Weights of a small mixture-of-experts language model, trained from scratch on English Wikipedia: 12 layers.
Below are experts of layer 8 (counted from 0) of a mixture-of-experts language model. Rows are named router (the router's row for the expert), gate (a neuron's input weights, with its number), up (a neuron's input weights, with its number), down (a neuron's output weights, with its number) and show model dimensions 0-159. Each number is 128 + 24 x the weight over its row's rms, rounded and kept within 0 to 255. Numbers have three digits each.
Before each expert's rows: a language model's description of what the expert responds to; "comes before" lists some tokens at least twice as common just after its tokens as in all text. This comes from a sample of Wikipedia text that the model never trained on. Tokens count by the router's weight.

# expert 9
It responds to: Institution name endings
comes before: " of", ",", "\n", " |", " (", " and"
router:101131089134149143082123098110133130138147119074123131119169119110181118072145145118120135116162155135107183085150151114109096156147125127116123123097143119125126148159115128100121165091099141119127140120104154147101107097164124123102126181159165144089146126141145162120147164113161134106145102111092132139172142154111094100157092165126146109112116145141117131164115167173125113099090142132137131146126109124094147076139144156163107165103112129142141130117135183120125101153120149
gate2:115122108095159116147157080120078117146101105148116131124129110122161102116154153144106130153162123103150142083132117103125160147082152104083117147121142121141123152129130107134119138110108111149138106165112124093084106122108108159123125181101145121132127094155139141150132122173112131101130117131141163123110191119188122116142137100081169145075113135140090104103139143128138110155149130108084161132091138102156132134147078101101099116143136121102156115119093088116110080147150107
up2:158153136096141117131126115154102143115188150140127133151108114123118161152133115085113140127134100144125150146134126098176170116143174087101147147095098136136104133128125147118118082139115153114162147134125143163095120125107160097086103080137167185126151109132078096126143145104109158087087120126115112129147147121078129113089115100127143136126095128163125123159115109150122113126120196086170134123154113125113127086144131133097114101147138127078128117131112151178116128150155137
down2:153095112112103135148122100160090133121110153132123129111142128141167147098154175138127149101116127145134149131122095099121125095176103103114121146113154127123085145089106142153113137109071142103113185135109129121129119121121136159098095194152094106141104142135220105166163139147103146122146095118099132130108165134113113074125141112086104100151120139159138123140092135172119136125157117131146119102144151120085126123138102145126100125119148110138144111138186129125111143161109145

# expert 23
It responds to: Verbs and verb endings
comes before: " the", " a", " to", " be", "ed", " that"
router:132103116135077099168113134147140152118125114147152134148126129086119136138113138097144172104142171125149108123121068110141103097141117105152147102094121100142135147115149147121170106109132071099111132136137129129130158086123125151159112137127119154118100131125156093178160155148180145154144108137170146112138141146129132121070157178113095110128131082107128146112138153132139143149102129083180105089108124161129155171139116142124190100120140100138128090160127097113143123111128144
gate0:150107114112089113136119124144135145179139121130138123147123130119113172088166141064089145131178115144126136108180105137108138155151102122105122112110117141139097123125152107129157105126182152095115124161130183102172144125138134116123125108150125175109169122144110140112118120086148129111131160161088133118132110138133106099131150159119136160100138116110144134119154119128127115132122138136072091106122113140124173141156106150191162121105144097121099127108127136158151133168104205
up0:130162104160106095159134138127120124093145113112149136107158146098136101128096141157128116150137160096128087170098130160124130134120136145135150130138129115088159161129133151098077155154092138152095127118146139090192094134113102091119136115098144111108088128110143115143159142112120120180114090112121128130125097103119157171132147119097131107156145127144106130109100140112147115119177149140178138161144118100078110092107155116114110162212099122152113149129095132120120143104125119
down0:124074103100139122129097139147149086111138110111186158167109145138078170149115108124165116109119130144097113091168112080128094130152124129132153131094124075112142157085133109144166116132150092127115118115151111134146146118117132131161135118141087161124098120118167122123143163125118150126102144093138165115125147161175162104136159199116133119151158117118129138110134121111150126111168139139124112085148119125099142203106153113114138112156106104117127097115114134090131130118117104

# expert 4
It responds to: Measurement and statistic digits
comes before: " |", ".", ",", "%", " |\n", "0"
router:108170155102145142152161122135118117113128125098129090112150092146158083157138110105124088108109090163157086089139136154115109128085123142101099159153109123108139137127162171139154139138112113134076103155054112087120090119142151139137128140142131120148138110160153124171157148079097135155157130129130147130143150153095123148118128129093123131119129147113169155146122140149156156159143104098141134151140139149100144151145140149120086105127100130089129126087154101201130153125140133
gate0:142121134124131120165125166151166111108141086127119112078123111115106163133150101088112106115089111117112108116124141147173173135127105087123108139106092159134080120123113172174164133067097139112134111124105169092151106132128141141145140189094115138137133129071152142124117115132123148132122153113136154161147097146172066144158129109160114140113125113158160106129128165108162139143132147131131124150130129112111131164149139090149124131139162115160119140138146140179129071131147120
up0:124120136143130116057075132131113126127182122132119161128113130152127115106083134135141151135107173109130167144148132153075104086115114133103136129171139168089121160143108132116141154128134098138077119114107101133160133103126106134141134099158170161168133120126106120100146148184130129098134177129121113127109115121100101093107104177097173147088107148107126140181122128102086097131138150117129140106137095170090116141123133154132107131107146149124113128133126148141120164157082139
down0:139129092146112095125132165111130163143132148120138104125114111098151092143149095111112125175110106161108155153129118143068129160104139121127155112149089165125156130133152141090121087152120133136076125126094066144113128085088115121118126158141127143146143124178127141140150166160091151142141146128115155175117184153137155103126157131143094108116098108123170123165115118160142125151118127107108176115110142102136165118154107148144096116092101163103103114110093128158128123151113157

# expert 15
It responds to: Word-final suffixes
comes before: " of", ",", " and", ".", " in", " to"
router:106103128138182138088093166120147154134081133126139133121138105112146096110082136120156160162150125145141166077124130140106078105127093130173140096098081117088131096092120131107091135123149136106106139126117171116141146092144120161119121149158133134142069122151136141142140093104123176180147126164162130150114142146123112148152141086144092147121151172142140129164093138157119107133072119110124117131135143127108197145152106148147106150129122121136121106133119111142146131141135136
gate2:117128127113110130122127107137143116123098122113158142080123151156144133120094126115072088106152132129055120148132122151093161134154092126166144136119159135186075129113132130140121140136116197100077170143123095136103136115113153119114162118162112159106135140153111107122187110111109106124122119155142111112092115103129096136153091130134096116179159107135110112144098090086140132130129151127152174122142125138148134129108140123136151127152075133154163151118123109174138157139151136
up2:127138146091102087115106071153166167105125125160143102127106133171117137135160139145151098092138095166118078112110117142143167140112122098130132106154172093119118161131127137171084065138119160160119085130103182148114153134118120111151115126118131106141131133163098112109114144183131130092105086133131110101120167128142099139096119147157116157106157137107144144132081127095128103137073142130107129128134153121161119113101104132152115115077126160130120140135110144143153122139154125
down2:136146126113156153147127110138120150103126090121132139104122124145165149150162104098115163138120109119114135132120173118146143098091113170122137127151125140127117135125144113150136146116150087152141083110136153124080108138125101147097146120090152149042112112138129160106076114154114129157138136103136109199137145078153124138191150107128131129125101139120120113088151181116145120098125111093085077174134153130129119123089123117173148142119115137106135164157117137098116145148151140

# expert 19
It responds to: Mid-word pieces and spaces
comes before: "1", "2", "3", "4", "5", "ia"
router:045152133103129114113094098152117124157102153116118131140138095159149122118085137175162075115119144094135133108108121165100122097132127163133127135131115138145178163143126113121107147096143082119130111134150135171107169137135134136146111124110067160121138121115086169130138140120135149131121146120158146139129100120121133122138120112141155121097172159135149129073072098117094149113133120127168135132130128154104143151119104126170077135140149153165135132133107117066158149130101155
gate0:115126102118133140160139127135132104076118131119148120106138098161155154153098181148165120123129111127133132137125144154139113166163132149142134090133177124164126127133141125097115121136133158142103173130131113158136128114120131084135204116137161160092141154097081155101091129150147136102119075129113139128107141106166077093133140113144168162124105148072087129105116136081087129111116155151150114142139129118162100153122134113166108139158148113121162164144136167085131130119132141
up0:112108132111067106147107130144145092140122120120112109136064100106143148119133109146154163142132105089117103159156120154145095122136157123114114120133130106141095152092153165141132160135127178130160148100124114165129116109162098146098152119131135143156169144104148156107122104127118146153120164131097115096094142085137136079077174136149098189135128124079132118134147167111129112105129120108131123085114119091094144133105097131105128092125152103165132113137150152154076136136136100
down0:133125139078115157139110159131104113114153117147153184172148131148134109111140153132158110120138129097158128144141132079135150105149111096082163101116109092161139111110076122131143112124095116139160109178127177147117134114101157142139159166129110164137123122123102161140151127147158123126098078118140126121187122149128137130114128090149113141137100122132107126194112113114153139119141112163155122112126122181100086117137140154093115121137159131072121137087133154140092107165097128

# expert 16
It responds to: Surname middle pieces
comes before: "a", "i", "o", ",", " (", "in"
router:117087118134119107158125114089162117160113163109112114163069120111117178139140159140130111119125124157141136104154121123098129103130090120111113127124155155135153140142138132138152179153113111146132072104097152112085123145123112099164113129175121097162135166092154096116094170165140149148122133137109109133115098098114110143131182133137126093061149108126110091143099132118135137103093095169120164150112111180114120124144116082125128146149095160152122135134168109107117129127114110
gate0:136140164145129145159112096119135116099115158129110119115134138134111137096159125119120104113108123104190099099087156107137139119181145141112188123165139150152174154122154175102120128098140149126096112134105116149112126148139144097130144140127119180135138158133159092192123131137128143096121106130151113182151092141114137152113153113148098124108093088119160140116154076179105111147132153123097153152088146126099184136104177158135130128128104100151132117114131142138129121102105131
up0:143125143151063137117132110126119109138092173134126111118088107140108116089110139143110153120126143081154137067040157076138117144140106097127090156152135132156116159146084127155172180127130104127131150123159124099135129144114110142146112138149127128091110149100092125147123099131111142107121137083110158200149087113127143145132116111120101131111127127120136118169164114140130149108131146121104131102126137133174136150129141152102140146161152153110125131113098172091140144148130147
down0:141166112137133164199124074113174117124099167129127152073157140145140082085147115153155135151130126154141107141081130125124104112135140102128136090120150101106123132113137112136159152140172123140126173119117157115119103145120120085115122148112105151101138148124176152062117113151091125110174126113124131094114125156152125142134130106097107109112189149105123136139117123110144092158148130134138081112092107114173110133082165145129113110138106114099159129152138156146116112122141137

# expert 11
It responds to: Spaces, quotes, parentheses
comes before: "1", "2", "|", "The", "3", "=="
router:119149157167141098158128149107117118150127116131149148149160183161101117113153114144106144136146108110111150169129103143150142113106152091127067106139114104105122123102149108147150121092131140152107079120136137156140104129139140114124122093095111100106110118123081139135085075123098110130133104105162120128121114093139156168088138090132165112151114114112156167102178143139168128103135115159124105189171147147167091132098158138140148107128147090175103111139125120137128143143125101
gate2:133093173133098145161168131133140122126105104138161133139138129111085157159151079121133118093153092149134121179095097091165149124146108126103114063145131125128144143163114101116134151123158134147148123153095127104132129104091080107149092120156114110148076105111130145120178120089128126119099140145126147163114147154128157115133143140145155104126118128143152136143100177157105154158141158150127148120143137100101099126118121138135176087147177103115111097131099102104124162168161133
up2:139132126123171158119158124128148094139166139092169164135153100126149122161119124151122124127147102139117105130125146127101143145138127155105113107127165127079216140146140122144142107103129141176075113159123124108114123129115164166159138129120120079106103145125151168105139106125127145099130126119109121131124131113107088130152077125146106142140126117124102169150090156128113141121059128086124104182092169142137142105144132124110147097169139125119117119146148098146068099102105111
down2:106122094100188111158168145113127107119125121104174074133129134105093116154130108117133135172118159102128102124107090127125142106132155142133160136135148201100134112170126131124126173094137127108106135139136100126095149168130160103119107156169130128128115112081132152105129100102162096111157149151114160124148131140094132118109099148171087112123135164141148118101114151131114105132122115145105136167140089138146123080125174146145152102156138143147117072119105139138088111131098091

# expert 29
It responds to: Table and list punctuation
comes before: " ", " The", " In", " He", " S", " M"
router:146110079129132134181134123131136133107104146149154121148099164162146156144091154112138090141103172126113143121118146103177139143149113175116127154150116114121137097122145115132113093112099119089130155124133132140133173129123116162123145173114159162085106133114123136124129147114125145165082107112167107118120113103149126079096135128154179149095107104134099090164117119176168116098160107158115119122156123091108159174127126135102138118095111137086079108112097153112112155140145136
gate2:167121127138098129148149102139113094133104091148144122102084108128089105162099127134122108115134113109098114131137165115096112148119145112149123162122080085132110144114152117114146107118134146177111137150119130146091138105141105138097126141138055082132148129164128137130133130131104149150128142143131105141127180159154118121085174142121170124124154130105128129132179127161152132085120112130115088162109138163167133156130091105153166133119082129088118101180094119161119133125184109
up2:152123125104116112119156107097120135115071097163131118134130110109098104158115138139147103110128097127079130150145155123109120107167109154114117128188167092116104178083149152157157121138127131152127091123163138137116117121103166157135105078150119100138158104137167167108088158157111099140116146135116106096138150109155140131143129160160151107143170137113133137076061098086107153158120080117087163115123116137117146120125114116131091140135100149129129094110139134133130149112149142
down2:148119123149125052174124105088156140157140152128167111131139137181157147140083128149145176112130144169130118082092161105156126121101128102127149156118142128097138140107125142114144110153142124134152143146126151142130138142134105154159164140139109134109114141130088159107176119118103085101109118081143112110119148113111128153144146158099145126158129158101092159131153102142181127113094063144123105138139107109110111125100090122070140128123152121121129143101159129086166115128137110

# expert 5
It responds to: Headers and table rules
comes before: " |", ":", "-", "|", "\n", "|---|---|---|---"
router:099134102092149167158156084118164110085155119097143125126162140152134097110109081096110158123158116151128165135147153136160143169158126138123098159137142166138130083094103099129110154105158102131164120142135129091133118105132152171129089190100186132147147135107160120075159073115128141125132099151104123105148131158128139150108121127146108121108149096129133144128106112115132147127124141142138093124145099156126145128120118153115138129151113089069116129145107108079110095120145151
gate0:144121117130121134142166144130139120117137143158141109176172071096106106182149091107149126137101128123174141149086142109141127125164090120143132127168188096111139120145098119129142140122131102160137145110130089141111128093112163174153114154120127123133135146124162119132143116147113145116101170132163171090142120121120116114128094115100149151129132121145136115156104101111154073157119074116127148138130129135118095119148148127098174092125155161094112104093072133092105114087099122
up0:139134182137148159096100146136095165149131137127149139143111143157140132060109108114154145160136133121126145109101139096111131122158155165105188110154092131169138142116101166150129171109123137108136130106135109117103117103103075099138115108120117161113165135113142154100127146169104123142165079183112131098113117143138087111128110143132073126134115125140102152124134142138170121117086167132131109114153129144135061150155144142160141151103131115110066107118131140140136147125130099
down0:175114138127158120095123127165145129149167117112096148121125100113138118112109157101111142124143117113134144175138139119120099121098089122086100116147126146128104109149142122097131132113116091118134160112154122160117142156193119109110117143125146132101121134140166110073117125122124187172149134148128101114136099125162112120167101113137168096118139168109167109153178153141064129123109135102127141115153089101123161125127088135134068121106108145183135139114120151136087102119109175

# expert 12
It responds to: Final digits, closing punctuation
comes before: " |", ",", "\n", "–", " (", ")\n"
router:152121135118119130140104130107092165089093072132111137160158099100132135114117108105144119106117193134151108151132156181128093148140122139126122127142110119098119140148151171119131138119086157137075140118112113124123124121166128136129143101156108106113154149176131116129118156103121143097150147154172126085161112158139123107174137130128056126103123121136173158132085102166117130135123140137125150131103172130072150148139154129135134117098090080108095108109156121121095100156143123
gate0:132136108085128127146171138138136165103125131098138143160123112107117126104070054089172118148126144109098137098125161084119120182139093163119127083124117136147121123112160152194103118128143125172128100152138103091119118123143135174130161141129131101099145116105156098160134151120109111148121157138147120100157140133163114137106151109131090100132138116134140171132160159190117116136105145079124147142125144122136120126141120109123157116159119134136085117128151103163087146138089136
up0:113126139095131132134118096170184135135112157146121138140143107131108139095147181123149131129119184142107165118125119118140160188158112143124125081135075162134117144120129132132106148101133108134143123099122111117147127139159166182129100145149090131087089139123165096116168133104132121136138131140159127184168137105126128129118143140128127129133108136110127164151139084149167140090119149107114146100100137139142123139138137146090120119119182155138080122072165073126146162159103105
down0:133110124143116142142146170143130109139149156125118090139122077152079146114110119134171084179160108102113124163169142111097131119150092118123124128130172127072129104062109110128088108139208168104097141168162146119127086147069095136103127141119098146147101108151144150126148082112131108157157104128140164089129133120138125139148150153133115103125141120109143116177131117113121121129150093162141125133141140123129096143123140138133113104137113097143151123128116122152169155139136121

# expert 22
It responds to: Verbs and verb endings
comes before: " to", "ed", " in", " the", " a", " by"
router:162113110111128075137139095131150104113140112142176149109120134117112117154151143094138139118097148141105101108170128123112095088133113093150139108135138066112150166108167124092140133152145122090105154147098139141148139075115139132155109124144109141106135157107136127154174129139150165136132125117161152119156157172122144077107142163078091132119119088129133116116126178183149074177110114130136164140108122135097154164145144121099174115127143125114143107136107125119131094113129155
gate0:130106137166136128122094124133124118139153114134138147105133079145120150105139124143169171130098098167171145125125153114173106115140118148124140142128103084132101113159149148120107149191142136107091146141118109149100146134108095103150149149137110141173104135054134140149092105145129110147129138105127148168131134117161165111067124140125115158166094158120147108105174114123119148128116106133198132128143116127113103141136150141114139105089167161100109136121127139068162133120112164
up0:140130160130160122147134154109098127134121151110124131154154115172133100117129125088122090109117109127172161103091092096115110133143155118130147131159087139133154148126144116162155143104155156091101144149124120109139098144127133158151097135163082149130106145081095086145164115096093112131120122156144148153111120104106154138127073104110130132114132145125110098128143091107118101135153160135109163183130085109190162112181152150133074136112152141134160145150149112136119124088116109
down0:139163165127137144122123119111140138107117140116092178125125110123143145120099101088101147129107134124096154128097103116108148128117105158151109144156121097115164124129134124138127123138164195114143107159126152098101202147067120151137081113152113082135133114084161115124149158117121114142112130093146130118132141127170149139185176129138166112151126151137103084100162115102115117130138154131121146124131134160097108130124101151098061134147109115111139154104135105111187106122119111

# expert 27
It responds to: Prepositions
comes before: " the", " a", " his", " an", " their", " this"
router:134124148164090138162124124140119147133082121132153129091095156138149157154117129083107163152113172100122161121117136087128142101132128126163123129110157063113123126134130120150145101113072117130125144147144105140120170087098137162126113101122122145129104165112139091110132166123169120153137115110152147118115150083160127100100134156151156113160122136122097131115116181112142135145092154134103088127162134092119160170100109179115143137108098090095116100132183093117136145139123109
gate0:150131110156129131074160158169120123118073136161112141154118139147085131142172140175100082129116128123154171118147143109137154141173143105123132125100123105166149125138111163114120166171091131137122121131133150125115121110069128083093114120128134125147116094127144123125136167154132100123108138185176173131115128135139094123161132132133142099106119139115172123116136139169134095108131138111153116104180112072139098127146115151126125175113115143136100172167114136105101104117101122
up0:164133150103103136106133126167120116119098146092112147108146097156134112113143123138130160163152106101124156188098156116141126177126127127095115169151098122124149150104119124116171120145149132145148139129101139122124150131148143153140103114141163133145127124152136114132104148092071114127107163166126139125093113163129124125107120082128195130166111110093149141086144129068121129135131128140085148136095134146120137144181127121082133090143114133102114177093141148107204135122145131
down0:094147153121151090129118108163113145172149124124134129088162101086146144149134120139164161137129132176141138107137124112109147173088166147139140140126169158144132156140157148118097139093141124145107085123086147135072129109157138128163087132074137096117118130096190110105106126150114116094191145127148136127099134098112110163106135137124102138126129111162127128138121105127160141115094080128130175105135117138169101119111159172136080147120165147116132129112091121136135120125130135

# expert 31
It responds to: Year digits in ranges
comes before: "9", "0", "8", "6", "4", "5"
router:120173125157130066105110097113087127141143165161126148100143139166150091103079139132117149117078176158136109111105154151128186123103095171134123149104097133140152126182111154103147157118106117160141124081114114124143124118125134137120138110097150101108097130076144132161148120146099138113132172142093133154143119136116137109173097126148149166087134136120097139139091181126104117117136117114143088130129164115155092099129132120159140133144099126141134137113113095155093153127117131
gate2:122092143077113104174111134126118145142127118143139134123165155143136150120117142135104118143140144133111159156143089126147098104107124121107119157137076131119126125129154149152142143135132127173091073104164152127101151114109127136153116111135183142102091124094178106130185126146115088142126158127174130188126072110114159122136084096121110142124145187121114140124122134150164167149149169125134118117113115110149116069129122103120126111142158094151136115085129104137126101174110133
up2:138168085100116146115145122180135107149097143084080158103139127112158119112123127125138113151124165135137144122136113114135111125106182139090149163091106139141110109132163105149144098172151080121155085107118115158123128141125145158142174118136121094153134132153100126120073129108113131099133155128153098151128096092108167090170088132112153125101114087091139152138128120125133157116109123111203143157148141151112125114165108105129151091104160130103152122159117107143117102145138137
down2:106107086129118185169147161140158171147146119148098164090110095115147125128093101155161153145099135133116142126164113096114128085124165114128117088143152089134098110073138106115142089088131115114175132134120115106146136109097136175151101135119125131096129135129104140113146152091169125113098169128133127097118142173089120149122132126136150134097136162127148148125130160135189158104147125117120119139152119132117139149099115097138104103109148061110133132069137114137124120144157130

# expert 1
It responds to: Counts and number digits
comes before: "0", "9", ".", ",", " |", "–"
router:172169136102134127103148168098121130146148086149140144102136099121125074160147104104123117127158126121108151134146165134110106092106165144125138134112100099135144133115144158156127142170101118138140123102108116091113095098122116114132162104111144129086115103175141093132190128142081139159094105120138129159098162148099129143113150131101129112091150135162162124163083153158102149174141123112083149097134131154122099142130142101163097159143164150079133146112104131113136164124123137
gate2:168107101108120181124143175092101105124171166134135124108151149111128120129111121145117093129142142162213125126124157088140111137147141088133156135113122111138093120057140139149139142127126111128094142143146108148145166113131147116133152130160148098099129121096093114097140105144120147128169160110171132139118124167154146144145108117149104095118114131105137129134138170111088107147108164130117130099100140141150146131149139092124196107170153110098126126091122102155100117122166101
up2:135087125130207133145179140132127135115114143152137165136170142111106104112088128138116108105162126127151110130118142169121153090139096109158130118109093143099179137108128174115131082102102111108140140145153135099140161115116102069155157113159152160148128097121148083117117120125144171126154144140089074142130123130112184131096132146144112162121137118079127108109101121124120140113107134149135096152106108129141099145151135114119098145124147154104082116142120113114148141180115091
down2:162150096134139115106149133119129116103128110096142132139142141091133127138108143126133209148087134121124107133116122188125156158134129149140131178104116170161144128097094126124072149138115128116101111137162113134151113179164150097126119106144118147132155128140118145118162144107161148133138131120121097152139108098110075112177152112089122092103145158086150073110162126134102113104138122116121141098124094128172133140102158137127155082183111097110115179151124104116131116141123130

# expert 28
It responds to: Common nouns and heading words
comes before: "s", " of", ":", ",", "==\n", "\n"
router:117112136154132090114113096098155122139122105105134106120138139133141094105129094102146140172094155174112141107153166115097102165122136154132125182126108152149096158172144135095130132149118150102106133132074172118135137081176131119132102152116133137161153179128143145163155120112115125114123096120097095119138102115094130107149125133091119145091152115134170165140127095158137124100116144134131103108127110073120133080135134121107185149197161116113116141120100139143121131122115090
gate2:090129117122145108132105179101128094082143086152117117132123147123107136162167153124111168154137186129165160112101103125148108136136060187152142104154158122147113130147124075110145142126127127105120070110120159117148107117135114152089161145115132138107123172097153131144144120160122130125163127129127118109163143068165131165106144099155136125148141150122118160087100140123093132099135167117120114130128137120144098165114143131128089104164133139121110114082111098123105130152113117
up2:142143170137132144134137133101129113136172115149100119184110138134139181129109166183131150090128125124115101120156146136081103136120135135099113184105118138135134133084154133118117123112094114163119116116082143125180154100109173110150163130119126100112108134165110137124139110141071105129143173130147109136108093105133109138123127089133117121091119131086167118147073064125108161139111143162136148125135117131115166111131132129197136156117126164107169135106110118112137143151136132
down2:153132118132123111155163101144092119133124143158121160109082128118085167156121116137104138125145097133146149134157116105107089124107133141093126186140125149079123150102135102140127083131123138147170117120123134141133152145094108096160091079090154127146190116150086150165139161126179140131075168114114111130105103141116139096129147118135139149123132139125103069107146112095118133123175130120158157139139125171139144125126071130138162150115118163153111087090108128121125138132151113

# expert 10
It responds to: Coordinators and list separators
comes before: " the", " ", " a", " and", " M", " S"
router:097110141129122085150127095121134169111118179096170121107079099158112148123105152100111118116126169124107130100122183123143145109176128120130124111131128102109118120156165111097096085126149138132120143089131114124109159105179111129156102077104172156118131104161105140150147154108154132131086133094122154109097130121165139079088101118147161127161103137168108112116161183125149146136134130139082149133150161127110144160129140161126146124117125140083106104139166130107125128136138146
gate2:149137150130122124073161092151126111136166131145159105126107159137119090137099124106076120134077139119115146130073161112086167129120130111179108158136116150129134133139125098129127137129103138120119119128105135145175085098149080160115143106145132108079087107147147141133107152138137106121140135188149125144148124111084088143133129133135112162122147187138114163121135118172132125127153178126146158143142103122115120098132173156137125152143132108130074106128104145159144115184149126
up2:113139118137107124092077152164129064113105076138144127113094145100145106148142141096141094149124108137134129117140124129058111166130141060169120142173133142137152089100127127092116119184082155120110113107081136109100146157122128157143151107115134118169122148136103154129146118166095107126129184142122101132124121155139108114138110128136122149166135143155110121156159126125126108146138120110133139130087107081109148109124167114115142133078150126119099142168131126115132149117105170
down2:117096148100148102117132127137105101148084143141138153142123116181128154130117124120151135141083101112167127149151131154121118099131113145154093115144146122157171155169111157142130135137098122174198127098128150111107142122121141129078141111134121114138142166136102126178173151172136112098133152103137095139168090064109126141145141089123112133157126121127129078147150080148132115144101113134114162115156117127113102105147114057077142116168117116131131129129142113104101128143122107

# expert 6
It responds to: Year-initial digits
comes before: "9", "0", "8", "1", "7", ")"
router:149166088101144099167110125099121130179096113175140154125120113131103150113166119107117157129117129182118126150120170173099132140164142143111161133138113155132116115117117098102148133119178109091116124125107118130123087109132126097133141121113109122106149127137131139138142113137116172127181118168148103149129134116092134117089150102132186111131108114167141124141166144153078133178169094134081098115142136113117115153082142109112100150124175132117133156120079137086147145109145148
gate2:129176106142104134141082140143068124129155116139087097113143137127120139136193123123134151130107131144129078146139148136103153119131150126127105155153165100158146136139144184162092125114117131107147146068126142164178141130151107110084167136131181137144140148114117133127130145098167120101117087095105115151131139104149168124114135112144139127147110137148161145130144173157124095124129162092107171085131096124117146113133109178113108157111142179144097138137146128130150102139152104
up2:158145120137106097064095114117080101093127133133105114075089157101129112111175101116150127144112114154131095041153154137142161117126128155138134140153125125133144149088164133130119130129154123149126113143119150173115135141161121124102178104126159128117135140121131118156083128092147099126123119091118118157098109112165108115102158133175147097116121130099162160064131101135142124122131125087094116146155130143124139145135140110119163154080134149159137135163094127125116127154151144
down2:083120094147120105082102091113140104090162113087168129171101120126052128130150181114130107120141145160150126116156143121130121137060132116137146094137114116131137129112151180141115157086127114122123120095110140128119132149115129123101133133139128085097129157156122140112104135096118096128138130104112107141167165159134131101177146125131190146155145150156158143119126095127146160101135145172147122106133172144158097111120122119130166136119097086122135151138150142159131131127078115